config.yaml
n_layer: 9
n_head: 6
norm: "rmsnorm"
positions: "rope"
init_std_qkv: 0.0244
Below are experts of layer 4 (counted from 0) of a mixture-of-experts language model. Rows are named router (the router's row for the expert), gate (a neuron's input weights, with its number), up (a neuron's input weights, with its number), down (a neuron's output weights, with its number) and show model dimensions 192-287. Each number is 128 + 32 x the weight over its row's rms, rounded and kept within 0 to 255. Numbers have three digits each.
After each expert's rows: a language model's description of what the expert responds to. This comes from a sample of Wikipedia text that the model never trained on.

# expert 31
router:055056117063102147107107101114167137153108214099091099169093052136177030168149112130124196151183083078181098157185136142135188111157091153136172129131110129106102077184120175096118133155153152127093162114138131150143092111124090137125126104160090124122160146112067103152116134118113108134
gate0:158138131110122146131164131124150153160101103144139147087128147162130134108151128113086120145111140157111098101098121143086176103172117144169160113095148116110082093148115162152088147132127162130120106115126060157149141125109146112095152120150130078143186118137084123150158184131151174140
up0:103091077082134150075108116136070114135138095188174132165127176053111104141121171045189088090140108144104164149117136120091084132131187099143138075119127119176115107168115166214101148162181106135114181098153158159150147139120079179140107104096063119140148156113151129144079111079171118113
down0:094112113090102153106132127103118145123147203141146106063167115118076150085154146093159112129088115115106148113166069171160195178152114126155106070142090090135142074120128058119151124078092154104122116168141159145146118185154137114089157057127119044152093117083161063138151154095120146140
gate1:120129131077137098137088151097151109118146110138127125109171124075139153197115151147143161103160095120160148128105095144105099098184135061160104163143110141097159131130128163126136153146156112099108176093063137155168086141112159174133125083091115128105126133134138146132134097185123132205
up1:175126106129123158114183124096162126097142111119191125165119107089057153080165132105117165129115102171129126113168148103113135142113111100171177164102122108158087127108099083183198110103122145085207149138141115106138182129150112117178138164130060139134113172149173136110152110116075164100
down1:156135124128152065178109082166140125142144106148111194094154137175186169100106118060200099096093128101101133111126145157151110179123090126167107159161160092050133088124108170175119130177117166166118176117105133138171101147141206105114150091112066115068132095139146151124102142121095084154
What it handles: Table cell starts after pipes, such as position codes MF, FW, DF, country codes, percents, and odd word fragments.

# expert 39
router:119109178077098116130117149150130104135076125143080130104202129093157166163151125080126095164169135092163094136073076141146164138143138185144178169147104147180153165089138157160108120207097156138104186108112095125169137094130136128112117195141150134144058137146099173133126121130112130163
gate0:111077108145071097149133059101156066079157125143108151101183141113161072151122045110124091157142119104190146190113139170118160122133115142120165139155134143165146113142156165153115095145167141126064129128133164116144139099132112099111183108172105143126104140148124093099100151130127142121
up0:127155116036125175170100178188090077131180150192100158155064119136121119132195137091103105128087147191143098130080112145138118158126185136101125094093096169147112116165161135149102091187124145066092170116180142115102135120074089124117082160135092161136130105175155142143133172146115140125
down0:113112122112153175096122189154134124123171152123122147191097125147120107139174147195114140105209165177103091117120102080158149094105139108173126050089168108101089114141148201144164137097137113161169078150128148108157100096168039115120161106192168102130149128115129089114150135111107119094
gate1:155131104157122136117139113154099187115125187190124169168121127120174118164068133104090169138080161079215083142070131169162098071197140145111111072115108146194149165113173088133124150156100169172157097077077176120132156100119088163157106143151098146152080107112122137127065103096087160174
up1:155182129161154118139158145158137195140148157127083104160113175048144147163146119166117097093151078166153213158167146145163085063116113146167108163158133100077114114145136132110181103138193139126139138125097143120081150119188066115090105122145119127102078101144098157101131177118058121107
down1:149124172111196167072142116104220140150154127126092162059113100108107075070108127214092167160156139163093125124138149136138088116130139158164126149139175122166167089100154139045137133149103102141106138129147167098138110226138117108095144097107084186095178105140131133137103146117079137134
What it handles: Field labels in infobox-style "- Key: value" lists, such as Motto, Abbreviation, Children, Genus, Country, Location.

# expert 41
router:119113094165100130113127099133146135149150160137115115130077048120117048117153095180142184169133111166141156106178166154105124171083086091093110118057108151105124108161126128085152140136066045154153143142200155159152112183104127129050171112140111159065117138100133081143086093166127123108
gate0:144129098164071119075119110161151160087139123149159106103128133126128078170162113138168138168115131148137130167130213151098106135146091160104206077102184157179112073147109118191147181122108137155210119136123126142143207100154159159062143134132087134137151147174088096117115096130128156155
up0:163191103115114137104201150098126123105111131110100090184115096154200133096084120079124107084125145109137133129133137152129208172100140065143110141188086115139123133140102155136168094100131146101088139157069185104098125156127113131155145154131150064120153190111142117102121150105154148105
down0:136126099148104109157097148179130086131211105136061108183136139064114146099123158107137112140139177158117134141143148115142151111100117134142115124121135190132164161143200121065129146118110125122132184102163080135121092167113177175121093202135135100142097114087063073143140180110128163138
gate1:126136156140128159125118066072117103061156223113126082091130106109082092082138127107106164104174065121082153124148090095081144116097041137115116108074116047076126117127152155133135176101167123164113096107097133144118139156108153116161131102122100184100110194156124122150101154174145121126
up1:117155126121122072140132114135066068183158126113161182148160113097171104161113137132115097166121165146199090116113123160156146136175140135166157174158154104075094101152130122108142073090101100203105144153131114129087101149144148162141127152121119126142113082110122127086166137110094111148
down1:043203099163078101125112118043149123124139140104188052095130052121138139157137142133137137085143112126154126084110131163132121142107097133171129136134107125109153141129144145144126122127117183160155157113106086108092103115125135136092196141072137129070118078185120114185108125134167115127
What it handles: Periods, line breaks, brackets and conjunctions in quoted speech and list lines, such as the final period of a quotation, and, [.

# expert 7
router:165189063144116174128105132150150098131132115148170111158112145120163091102137120101137110141102123154140127146149195122147191154113102084138154158088138190139144080175138186144133144072140109138072186113103141130101145130072102166052144124136090070080152137141115077113140096105121119135
gate0:089074073154096107148107080153158203096155164102150111159074180082077115092082100133150102133148139125117215144106160158150138140139082154035159114133087182191149175158157139157129170109114176099126113078119085134178152148148091148114127067179162153131146119155071143158128168127141149089
up0:110101156086153166170222116122171134128120133138103176124128115122130125108110077115120111108132162148137150114118091082101146160104147135108061120149126091105088119103132123145092140137124114156120202180132161077089109146115183108175148146123108127133139113179100098132113085109160157212
down0:083097124091088120163105161181214119089095155109088111129084112135121167142189137090146162144127135108169096116087109107159180143104129096152084136133070158180157162096114118128159182145127147160143102082078123118135131127147120136083149117127091149079176205115130171072169157066145110132
gate1:129127099078109160119080072203033071153138150115135154055133109125110141163132093111175111156130156151147053128085137098145084091125107118070203143125174174095160144159136159184143199178088121159122133102097091153128126055124129089049098161097133157128171130186112134126090150105090141167
up1:136190077148171183078113127116102090128117101124104121117147152073096060099180197136125117185164079144124132119088107062173116145071164150090145130134066135092108106110153183173061125102167154086140123123144151056082185168134127136122077107113166122076150075154083085074110125116114126191
down1:136060107113132091118118116117122124116168111142118175143121196176162108123058144140146052139139154158142100130142060130082221088094121129104131135112063150140131145159152175106085173107142097099096130097162100127120092098209079131161136103166180182167093118152172124076100112037080143113
What it handles: Opening parentheses and numbers in tables and stats, like 12 (2), 58 1/3, and word-initial pieces such as div, Ser.

# expert 30
router:040082149088095130102089101118149145148092189123080125121151108163154084134154105178145172176184107087205102154137107146212167137179160157143186118106137137155103107121150142106087133175106186105128159132125127151123107094147159088138127150159097141124165138116122091162082151152094154125
gate0:117112099150119096172147164116072152127108178164121115163159161112156129098170159084139154073109143139137109140137206111153171126081126106101154121186161088116163156132107172151150102183176136132124181102087118109125124152174124159078153159143131109102107121120229195208125132171100117088
up0:105095122108200149153117111109089113124122150114162204140160157110115155123082101160176109135229152153108118126145173174125198125176138109116169105079168098098238131087146155092146124060131154091112118128123201089172160160168146119118149122124145173102143100144147179120060100163105092111
down0:120161120154140133139136103116124089141099126156104127142173143094055178104153105145109107128110202144093123117128118136160128169170164119113134044125185151091140131126145167170096158122111099119220153090089154119121118170150100115148121071119106156149107130156130087121144141117143145124
gate1:114089091156099146156091140093153116157106113176090192054075086095106103147142112107147135093200103140107149109134177087142155126105156132091109105121134125116154147135110158123134169128084134114160128197131101143161138144089143086079108125170071125105059151084107091117114161192145100149
up1:114113098122105119089141095154099089189181172108115053147172160067126122164111081094098135159132162109096163122099075120095122146123097067131136099188162071145056132143078170143159150094142095144120123125180171051119116171123085096075102145130173075199096105097139151181119115108171155127
down1:122142159146120125184100100142139173111149092063100110129147132091090142116092143142130148101043111112117158176104073117107171102175149100115106099125206093127177152094128135145167138123111064126158096164095106117101130094093160111095149116142141089143105147134115127095153138128187135121
What it handles: Pipes after years in census population tables, "of" in honour names like Order of, and football position codes MF, FW, DF.

# expert 55
router:127124119140064111093092114203173148078178172123115103105146140101111165114106113103109131149177082137084140170114170170120128149153099159136134190111146113144138092081151221147189087136119104144133123127113096123139099169124116202116184091130135134097179121157123186129147112128145102147
gate0:099189156128078098090128076133179097159134116141137131090166138177107127136113081089110086139082074182126122190104107127110112082094071151128079159132160111199199129127167165090140134151126064059080131147113144173126136113136093119202106117114111141119127186095099101130092104139171107192
up0:088190102148130119119121101152107083131132150219118082147122214135143133119119130142182105131132124117125053104103117212176108080112125153107101090134129081103106139108162101117172132132104081098143118101098158164114130143112089090087209120108088092097144131085162149176149127156130110176
down0:120135085168136102118103088150176138120073099170130135140142196129130106111174162102095154112143113135155076100164110168107081083135046124129114100112078143061134137093117165097123163182162133156134132142073082118130144115120122170079091122141125139130121134076087133172155186116175156100
gate1:114197173134100138142138141147140148133092102229094160168113144119155139117093133110117162157205149137098135128126102161055132151147143145138143137130127153141134124145161156148118199149058110125194129127134150149160085152183083135114155142082063106120155137094143169150089116192112123144
up1:073093158158087094096100128102150183123125170199109152167139104046098134111126148139099069110156046107106141086132086112112098110084166147109134200134144091170112145150150139121192088108072081159122161154106161081078109160135136108062095178109109123122134170131161168113172143171156133071
down1:057130113068142166142114141050137168132126116080107152068070135134157039143114140137097146092102153141102128185171082152152142164149144124101170143124127135096172151174125064168115161152129172165136104133177163159189087146129117122146162111051152082075134145163131122084143084108100112158
What it handles: Single digits in decimals and numbered names, like 1.6 million, District 6, Heysham 1, and letter chunks mid-name.

# expert 14
router:104165146162118099156127150164100126102071121183101143135142161168148158065130110110097170140150081135084079109158220163075155121128094148110114136110122130133163111154148178164107135137112131153129153143048114102100167156104101194129126124046082102068156136126120166155104179188108181123
gate0:164083174117155135105091105127092034122074126125068160114103083093136149150132164076174175181148143126150142136083134122167084119185120139142139067191119164162109141161158146143114139112057172140120156100129140210172097095134090127144105205140055036169089126180090097083118110115120122128
up0:134117124166149196086134136103148171114132088129152104122110114141104099058120150176141116102136079122120187123135134167076123110129081085171126144126160096126150153136114165146138103167129082055118165144116110128137102136130149139168154149119182199133169101099111096174146148167076160161
down0:095087167186085181121068157063134145118162166149084149110098128164155168086121158117129148121065141147077116129127102150165108126057103157117144144107179095090126117170119202107156120098111095167117123094105187166103160169080114159124140176085131121095177138114115117134141091174164154185
gate1:120153115088154162101186106146135110100096149166181116165158122096179118105127162138112194037146104128092129160119124168132223134060142088130044130101077158139150123163132088086130152081113091119140066172127139179162089131146079130129152107167068079151108079089084112172085093112177140171
up1:122104119147134167122133141195086123082112096083190126109111119175076145131124124174135122133120140132111105114123085085151056106093122030081164093131129081168066101120133145107093093119144117142170095138111156155093108120092095179126182097153134170147138196101118139108137099119121116116
down1:181184130125175153164145153158121124161082123132160115107184159133160128149076117094171121128103143117119037078197136110098154143122141088170100093216115106134194127116163060096126113135141130121116113095214120143139111185142137201083106088192127044082074071115126146115102091172130110185
What it handles: Later pieces of names of people, places and organisations, and the comma or bracket right after them, such as Ban-ach, Child-ress, Alaska, Hay.

# expert 28
router:062166115104085091091135120145137097128102146114047143126146167091163137201133092057109162181169129174144138151166171186096134068130133140128161112132132122128122116133149133097151141196085154121168119174140084163115168158220124181139172169147148123136158118065136190163123120187146155105
gate0:123111081151116111123085102061091116152165125137124142143160125066100100196087109114128171132112137170156098133064130089127088152149113168124099090108143189088144120138132097123113085115095086127174139111089168168150156116160164114134151165118143125127125105157167123149123045149133189150
up0:127135116150116112104108112087162126147071064162176144147085142130139119105130122180131114063092103117139119118147132116107126117147169175162206132171134165157158111151150139161133091151133140081123126083160081170125097091098126081118096129145133107108123137122145109117130100143151094161
down0:117090200103118142086131155143109171109112121132134155131116143134134174076090071127104170072176138155117142071106132134113089090103129106169096145141184101155131115134159095177147095127172053158159144162094163150122149163076096164145133108115148104199133094146139161128161123116145090107
gate1:109087120124165105071089117105152137132140150108145165188130126105193152117106162151130211110117156110130138201153099181129135109189195153064116086142092117177165122055171147092116151075121104124113143128105093102171103081110110108083120093086136103121113111162108063095092107157049117084
up1:097133177125108155168167149175171138095176144147155101144148107179129034127091111126101019143177071122140093149150100106130127096140095172159095150109154119162154090176134151090059144140163122108094084121115118169120159066155152171069133129199060122115097125087090130094146074107114115134
down1:154080111133182106123141199121120157129088160110125134118213118147152155101094084144163192136119164123077031146067146115156120113103160129150135103163050132116134139113110082087153183155156141123128090105126160110089092113092104156135139121121181110120078156123112207149179083157092145132
What it handles: Tokens right after hyphens, digits or apostrophes in compounds and scores, like 5-chome, 15,000-seat, 4-1, Beckham 38'.

# expert 21
router:063140108131116177077068112136112087177132159109080143137102184129139112136139129120171108164152098183120149176151109178080187095151156130131140088132144124131155118137176132133133153109146165131189074160136126131126117163153130185150170130180160079061153121125120188173112097169130137147
gate0:122148126065113097082139109130086154176116164113138137090099130167171158089120137131122116108152111181164139198107123162167152105121116119123125081138083110113148128086154107140136149111189109090146126109064129124088150107133148127155147121145143125075191107101157131109111157101146172087
up0:140079125146107080079127062073130133132112121073125124108095077122079122119097119132138131125078098134152164130119176126155101112095103095108086168182099138129126100113173094150173083119136119150158099138143109140154098128141071108130116102113152179146111134120108089137120135175098198150
down0:183093146167053148105128129126129092199079157124103194181147129153121101124137153124077137093132069127168132161128133085138142087133162085135138175144101105107070101138146170081083107128121131122135141082143138105148129113160068151138113156126071157107129177164164125095095134107129097140
gate1:124172140110119127102072110080076069135096075099058125112055137135146118128108148112144104101107154151139104152104109123129136164125134137133134113104133132123142157110105131126151126152161136120162167118111167101131063110102124130160127141133118156114174193150136131171151106170146195144
up1:123121123152133144085120170124190137142159086132115131157135148113158106133162115101136103074168122120086175165145133171141131085123087131111141177153131170140094123139139163151152109064104105089145118108160126078078125186134169119150172142193103185186091084150142147127142148082156132123
down1:130120162106147109092141142186143107132100191154080158174166104109155172137145129167128168109131116140034120149107111142124120147041108146136170081104101078122064092098131137108092180139172124200109149136175115165144091127139150092077106140100103154091116110104138108157107123176161132163
What it handles: Pipes and semicolons between numbers in statistics tables, such as sports stats rows, goals columns and vote percentages with ±.

# expert 5
router:062157122173106100148145113172085121122078123193083138143113163157163116094128134113120151144131110111082117098175204185084150128082119174134119106148147089105164105147141197171119135108141119174135111143044090113078125179078101168160149130087115093068182123112132180156134198174134147090
gate0:129140142109133161132136118129108089111076121113097147124146093143100082145108105119137114136128127150100066104118155078115157125104079075111141123163083160140161091123123120115167147170157130130136173135171174150135142129132149100142149157117135156118103183144090110130080088140165121076
up0:084099148152093058085112183083144117148170076111091101128098113148123148114170114130142113093058164058101154101150239109115103141109119165127171098166190108205164155144114133219131164128136085208118146106129115104115147153109157143128136159142138144160127128069095158106146153213168159138
down0:093202112081081112102101107142110076162118141196108134164076112119110177116088060164116185086104163103170067130154161114056203133111128124115140131132125106114136118132161144148183193131047083140131136138152096099182112196117124144104116103160120177138099127092109101158137137129139119092
gate1:162142106136066126138125139096240179146142095207109134159128122171150097141173128099145162147117112094100069131110132102081151144157118172131115110150075070122115084103116125148153135115123109146152145204152140146187156091180129148115128121109147141156124169111082087137138158110095078118
up1:085152177145133157136119119157162191198203036139113173132094085162095180183129103069156088152094147143132126126091159168097103127165147165073112110180160102108112134085148212156106143154126088149145101077143129079167122082078061192129081116139144080094147148149106078161155120154147134104
down1:130151113142140115084178111113152146145109125185144121147088133096123121108112115099182117143091148133084158176154177127110080124096116080115117117151026123109199104129135138116102093112131083159147178179101122075138178065122077133119147088130137189229154152156163108094188096120139126076
What it handles: Opening word pieces of personal and foreign names, often in sports rosters and results, such as Conn(ors), Mir(nyi), Su(giyatno), Alb(anien).

# expert 15
router:162135138109139157114114159156151103183143105129105127105072081141163077132112185201115125126157148179123041142115156074106182169124064117113170187088114133057152138140120158159131152086161085148102123109103163145120091152075108093062122128067108165039109133129044109134087133131144101191
gate0:119090115128106046161166069147096127139167148098167149130078129106112114142134120133111118095165108170141126120158083050125106109150160164145133093074091094180121143168215055084160128126098066129140153066114171085118156198146100122173142194167121168217141157104143093100166143142078113139
up0:091105101119198195102103132146132148101158174158080092144124122113116150111113153128177074101123166129124138144086116129129078160134169137090176162094154124130100192134140024128095150162136118138063100180154097096139142214147146120125085108112164113157138102138102150092110108102123115134
down0:161060138090161166158164112167118149171126131105094110128129112091152117158109151126146101135041151129188144092168177134137134108135193115154129104122088123120096138147094138107116110103074122091117127152119104168157138117069169081109122161140116076085168090058124118090143114163091148186
gate1:132083142026118196213112120114135161161165120114088169105125121049146134104111137155103185110172146103144144146137107151081123196105101129080078112119118114128124077091123105137179108205108085092171174100115163104191099128107144062074176160131107143104104179137066170152135169105212145168
up1:109169125118123113166116125113108151125127132096084125151130151061134116152125094088114127158137140156136123146174144136101169098160107195075166146144120091087141116143162118204183168150105077166101101131150141109170108144151124152082117144104116103119127138100146149104153087133133124146
down1:088116146155106126147130128122156146112105189083088122084140117159168178076103081086173180072158091086123140141100164117139082096110082099163144138152192123150110118148175160144135132142134068143151124067120058145094154133117116177151132138126134136139145163122105157095101160102090112129
What it handles: Hyphens joining compounds or starting list items, such as son-in-law and long-standing, plus "of", "to" and "by" within running prose.

# expert 2
router:168116105124108161107166167179165123142178086126148093157150097168172142117114183133127146108112119079161047174125138141080183097090058121110143167170114129159115102130119183164167172086135078170122136158169102124180103135077094151080161112175092115127110112104085070097144101054124084139
gate0:104110123140131123113133083165150096157142146097087135119096044148099109135150203184124152165145149099112043112107103086121156146126068148093169140106151050100144133098129146133123128034146078150055119142126100106149114092120152116130115115193148134148091141111105121166120138103122130151
up0:121078084139173060112171148113101036099091167124176136150161196091134144193090089155125154144138105166147129125122093149147081129167144156143110171120150145101101080158107173145108129128142098114164078153111166110083156065080060122114151124170125117063146153177177102053137085130081144151
down0:172143123128120143104099101111094081177174087077176123106144157160096151179060149156169112165208149086142121198133062132164124181120153173121149050070179116118090143151104110127097157100120131123127126075115161101153116150153195099087100139184170167140141145144093074145085158087139122168
gate1:136110171104066133119104117143159140147076148067164106125109131088114103139184158091132104143129134139151110166149149129145168120114084166124140082187185181094097109124112148139133200100118090111044124106089119148198134116171104093112117190137090123113121149120072132072093103126141102137
up1:130149122181093188154112132151072153087099139125174129135077121075132108109157106122095081129113108113098087069130123103135159110117070095097155108143080077164127197158063058110117142111086119166099152140140128099153121149143148090146126162120094088117116112053107120053127158136091148152
down1:105044072144102121094123121099144073167086171107120128168096170153093124069139147131110122070128144158115093106134128129098083047136126168131160125127106178139182159178123070152161141131164117100146014147119144138129113117172092154082141119094168131065062140193072119121098114168114115120
What it handles: Word pieces inside or ending common English words, often verb endings and plural suffixes, plus " of" after nouns, such as hydroly-ze, mouldin-g-s, proceed-s.

# expert 3
router:063149080141134129123104110136103127140078130176123124150073128166168085082164146117126174137110092178109104119178159167077166104089112097097112162067115167143129086161122149141092136170114067169099150087137111126071126177113066171158130107102055061067142140104148151142147126170098147115
gate0:112120121099136193109090124157058146136095145170125133140150132078137107168134164156163108132151176145123102209092113177141115172122137151052169086045160122096181157124200187127083113056114109120144081137154063107139146181182100118097109166141121089148151174067098084080109160134137138179
up0:073038101185110144085123161184119203155113099085044131173148109058111136115144133181178069157131206099141099121134177124173118135114140118108077132168107076162105106145126142159056127074146091121149071096104105100098090172160150147135140152117128097133076091068111115079154157063142165120
down0:100159105114107138126067112095156162182141079132147084150100132098131111120088169146182156107188186144140161124099167108094094073148078122142127140093153136178148108094167104124144073161083061196116114128089138139135107115103103148168183148110076125123089083197082095129115078119143126195
gate1:091140149152102185183094176087100194168111169145148137138155190103171103127135168144174139114147138131116087113120145106130153133113111151071066109098143097130188097145126155138125136090098085114118153132149085183060136168150139127133174133122085077101142122167154106129108164141109117123
up1:145097086191146119183086090111098126087172139131126140145127148081100154095155100153130122116135075108202081126110121116084125078123113132154080118113107180131091092087143121127067124103078131167129125130141181115186116104118152151139149061155159185124164177165158153144104096148093144100
down1:128134135099176164058111101129103105110149154144115135154098166130111110093138111092092166111096126145157111097181087141178128117166164126119124135105076115132166160071087070112137130129098161034168141077139176118136158120169121039157062134141116110083159155143112064121091127111093070157
What it handles: First pieces of capitalized names and titles, often after a pipe or parenthesis, such as Ad, Har, Neg, F in song titles.

# expert 32
router:098153091144088139118095137174121102174123181148096138112108057126125086126149103134151180119146101132106141149193168109104128156057105114160127113089131158101100105142119133106151174120126033143134150102129140132082152185075105136093181134098172108058081112087122088178083090178122158116
gate0:114136152071097135154108090116154086184145218136124191186130137138139099105118115111165149123138132160114115105164099126098133085146071143124132125160089184144151194080148087155136135165114093144101133141132081173118131183129098110142107190159118146116042156094121159153101055138057162091
up0:109126103072071132154118162152168124082157111150157173139107152151170139112106068154111134139145136071145134137159138107135109138109080104184124128098086186126115160094102118127151157134074149097116139114129166156178100140106105091144110082097185102166138091109098197184168148131065088113
down0:138106162155133104094123147147134104156109119165152110157135097139119117085088069120152100087108132090151121113208126132103119145157112123075096135094172114175137079100114089141130118099160059123088161118093121093106122168069182121135095126073131134186101150137101120113127136128139125089
gate1:106165024101130108082116157123162150107143166136163148130067130073116125127121088108106145131113096109053136089185087042104148189111102125189148187214128111097213080192181104140113120124118120040116133180154123156111171152164144115145142180066165156132136142106107131110111102091090105126
up1:106053103094052098131115123092102184138160107111122130109150073149157132147110135102134190144145127094145105149141118138178096089094116132154138073120096104206166155148119067139162135162109084071105152081158145143172150148119125067094119098089169199098095132098100084161121043113072110100
down1:114117110149128179153134137157137163127086155107094083151140123109139121112128108088132132071118166134146089113139095151112195132132180154096108113153107120166106115155101087193068113092117090177072099167096102140098082125116158139112100162147108116142161134105121180128102120093159107129
What it handles: Pronouns and function words inside quotations, reviews and song titles, such as you, I, he, a, so, plus line starts and "and".

# expert 50
router:059139139107103080119115081180112166136093162169095161147148054157147112101122076096149143136171102102127171120187197171091109087107118119110106068156069130133150107160148175148146152150100068155100169148163122123136114165156135152119182119140109165127135092087150174199156125148116153102
gate0:137133072128186146114067125135084067133150122137152151137135102132119167140115124189090161166136177127139101132074148118125143107117158088124223154152100160158141136127140185096097140111148134082100176109084152101139076137124156047160161110115146142110116169103117067131100180122099143110
up0:174118135174153101135109047082103220115121106128144139103182148127084190104123102074103134138127160145091140121146180142118057115112138163125091129054087132156116127113071119134108101106091202055185158146149195125102150033124139071109151086109086163154146169096143076130129119142174117096
down0:122151110106126141164101111244099144177174100176095172094165143179142150157089124135164082141111117116117156095152218163145128119134129136164136179104183102108172101123087155161131072116125147131122153143060154104081108119103092088128133151127081161123153111155094167128155130113154138125
gate1:112119076130158121109059148086114153123139162123167120130108104126162113144146084131142111154179139187087168112124125156094138195122098143130134106113144150131154044141141180102103155094122113084149152100120152176108169174106143147119201103091209129105122156141118106129177182153096160131
up1:113097120109117117088130143161095116140147170137111148104125110174128159154141129124132131170150070114112135176171124122118160106128159181122099142053133178178148132114098120120152123096069119160137113125158088163106128093163139100228143133155101156164102133126138143096118115136141112134
down1:158106127085118131140201134107082169115075135131127075147137157123151099089163157106096072121147135197110094128114073091116176139118115153126192225139096114131116130070151106122121086058166132156146100139094162144117081107095134118149154133125085177164078123113205120094097117107138099146
What it handles: Words and punctuation inside discography, filmography, episode and case-law tables, such as Albums, Role, Episode, closing quotes after titles, "U.S.".

# expert 40
router:125152051150155140150158125111168096154174111156117155067110085132141146151090175174134111152140122133127119155115184122170124156199106101101146132121164166149114115124167215120180159027124120083063156151033134117111151123125151116099155099163180098112118142149109055098175089099102132132
gate0:081124135112107161126114096084113178139153199120137172131173124060101187146128135061155136187116120163137107226146129136058096132140130104112137127101100162166128147153113128111137182105127132141102107141143148126103139068114148149066127086166145106148122113117162114205119125121076202175
up0:117127132137172135145155164153110144106123130123154107150135099151096139162125155180096130128138066170102093118075107049130115163160208141170083158162117092080161120140147114147096114139119080157179164173100109156113101098108167110173089188179167174093083187154095068116087094194145109207
down0:152064101124098104132096108162151113201142107168080125101109150067171149154108102102125113198077170142139164127129186191090117125166231151155131136166100144200077106141186109096154152122088160171144183129114124078139112187121115184159133053102164188117098074104103179137092123094151166109
gate1:061136086071130147083134112089108144101094142080117167123132127123131120140115135106114108109152143186162117153123101141162140133116099157123165092103098109152124158099156094182128154150131140081041181130110092150098144081151116134113147119175139104150139125152129124147074168120132192146
up1:146160123123127085108158151125144073128112111107123136093104201178150103120135095111146122155136109128139103082142160102132149122114115115127152132104128189120119158158120126117127096092123157214092156172137126123208148155117061111138113121118113068077081110169082183044105113164163113113
down1:091126075147141135144117075100150171109180148160157115129123215079164127141158137115160056107110168082129153131129187092136159177123137151161101110186137108201067123156150092125117073088098123146141098121120150105115175153145120137169110077098084145120075103099153105144170157128101097181
What it handles: Number words (two, three, seven, several) and colons after labels or in times, plus of in phrases like one of which.

# expert 0
router:179115088159103142081117175185140109123181077114126122147110153092166150113114168110074133152179100106147130173083115128063161074133079089152131146136102092155097122128112177153151128097129106154135133168137096074211115109123104156105176095211153108110102119130120143107137134106132092110
gate0:148199115141137105100103119075093159107130158144068104107079125098091147135106144152161129156094102127147121108101152119122135173130098089122127160099073132184159094120150116196100119100135101125101156160129122091183144157143158087145184172135118100113050147131140065132190143143154201162
up0:143179135165142102146089131120102144127089163159156124153058125058166150112099040134076132148158093175090172145129114174158135147133084172126198192138152121113138120164115163068082094146152100188138104106110071142125191076171151181104097125172124109187125149100113147123132102203186129123
down0:158138099131150154114111127091118117130067110140130156123162144116171143143108122059143083136192153099117153168122128129071105138122113147133161127109113133160155118155117149116095103084139087112152045085153172118141115094128153094088113112133116092174125102119080095061127111130142089121
gate1:105156120103120136087120126066089119211126109077144191109122143063141135136139097142154148156182149143185135183167122109160136085194116113140137104109103235115099076165132135125155118109134187119144132126130137138125133110174150117098145160166159158151179141146200162094162120093092181120
up1:149115126143182195151077142137138130108106155146141188097138162142164116123128194138146143080093127176087140155142162136113131200089109160155140159108144129145147172053129106115211125126105088153070123135183109107212112076113150098064117117142138069083087152151142083172105128145157125097
down1:102131078157130117135088144066109071135126156107113216128172159156152155164119020162097108067158122131137169115121097161184143121083055140145121123155098116122116117122171076118187155128124151084127120066133097118136137161098092160103151136125144136143079098089143149099086099166134156097
What it handles: Word-final suffix pieces, especially plurals and -ing, -ion, -ment, in expository prose: protoc-ols, direct-ives, criter-ia, artifact-s.

# expert 57
router:052129157125099083110109087164095139128099176179130129147114107141103131137135105100154105206193088123120131145128163154133115094154130135049135107163066161167149160145161159119135135126095160100154189180129122144185145133212166139123172117114081136151209131110147210177117147107104136115
gate0:102155159195130111110154153097089171134074099105100116142107149138125156122146150124068124148118143094142112114169151108103065101182103088135136081138108177145102160073091071164162112126150120202088155172108114203127190063102172116105184067131136121086120088130103146084112097136085136151
up0:142130117152154197075104164113086079080087123094131127088149149124145098085099136094165149147089120113127136136181106151157095133130147147096167138123104108125068102093128099139104169070125116103110119142173100171108192125104168123109087101066170147118192137134175112103112094092093173141
down0:113109160141192120133117104147108123171127142096096154104136111130165122121110141208173121153142100065139091164146119141128059168201083168117115163116099145134143134122213120113107086143208092124133137138110109113160124129157179102072127115163165153130104099126125098133077101116083057133
gate1:112142112123099152073165101048140136180085146115132148141097192140147145174089096122078164161185185117155113165149112116111154088146174077105139123108127111122159106099158126155094063117120119125124128117123097204143109102218137089142104153120163067214127118150124123171151173088140174125
up1:128108146139083125161151122116068141156149178126129127143141089132116115119066138150071134117102133117067129091202142154143173106066129132083119158090139098142167094104119187113121122128100120162132063121101143188085166088176097190080149108042101057135161096085159129211155122063094161089
down1:228106108115113086118145074076130134125118121129143090147157109170143148136154221125135079133172110166171069149151151103182170104073123126083123216175183170107144165097132143117147085153155175129106124147115128113110184153103123058145151099061118122129170167135150068134136090153117122188
What it handles: Pieces inside table cells such as percent signs, parentheses and final word pieces, as in "Totals", "(any race)", "Dutch".

# expert 6
router:100110104103106111125130140128116128139130165185111127172109067149185083095148158141076196158132117131191071114164208150146169135092081141100119154164075161133154107162152190146168127118104078149089180085086110124126091164083152135122132122086033123099167133063116085120108161150105153112
gate0:154136120123161115155082172175155112048075150087138161108197097129144096109174122107159129186155103170156127134156170184121090145087130107111054139093120124182180111123127107079104166170152120165127135073128203164146090129143166081114112082102171158126132164086103183161143122094117141140
up0:139163132056097172139168181127159113163168124157150140113146077152119145118166151125111130107091141113128151146168161106162157072006108112115121143136044140174170075167155152112148120123178084183099158053125135118145153146150115035072163129100113177092128112136136171135084156147116115119
down0:151141158161101098120077187117086105103069116188133130189145140112137161112112117127120116156141107086179171067154145155066101094105107128087060127158124105093130096134124163118108196128133086147134125107158131112128135158114099106115175098197110159120116154161151136154084139126168136123
gate1:099128093146141130082177168115119136089156136090099135121150079074041110123138143170133164168125104142140110087125213111149132078066078106068121119087064104124131078162147195108105125091160152108120199129082152151085164123166210099122179126161114125093113125104147081116105061108152152149
up1:112134154113146122109049169161143102090130134096120113112096092080148125160128125118086102111063114141156095132149076165168186113122127140110166109116094131141095135087107152134084130137138140115099132096111119112115163160099122100139165115124162082106080061162170119102081057154199166097
down1:135250158142128096139098102177127077138164083114149121111134159062110125114109150155077057075141161143107189121096097084185091161177145066152116077073153129166128125173103155148157146161130128062116130158117152118091143096128202154160114165114102098122103102139097115042163119112160118095
What it handles: Name pieces and entries in species lists, election and data tables, often after a pipe or dash: Singh, Comps-us, Dimer-ia.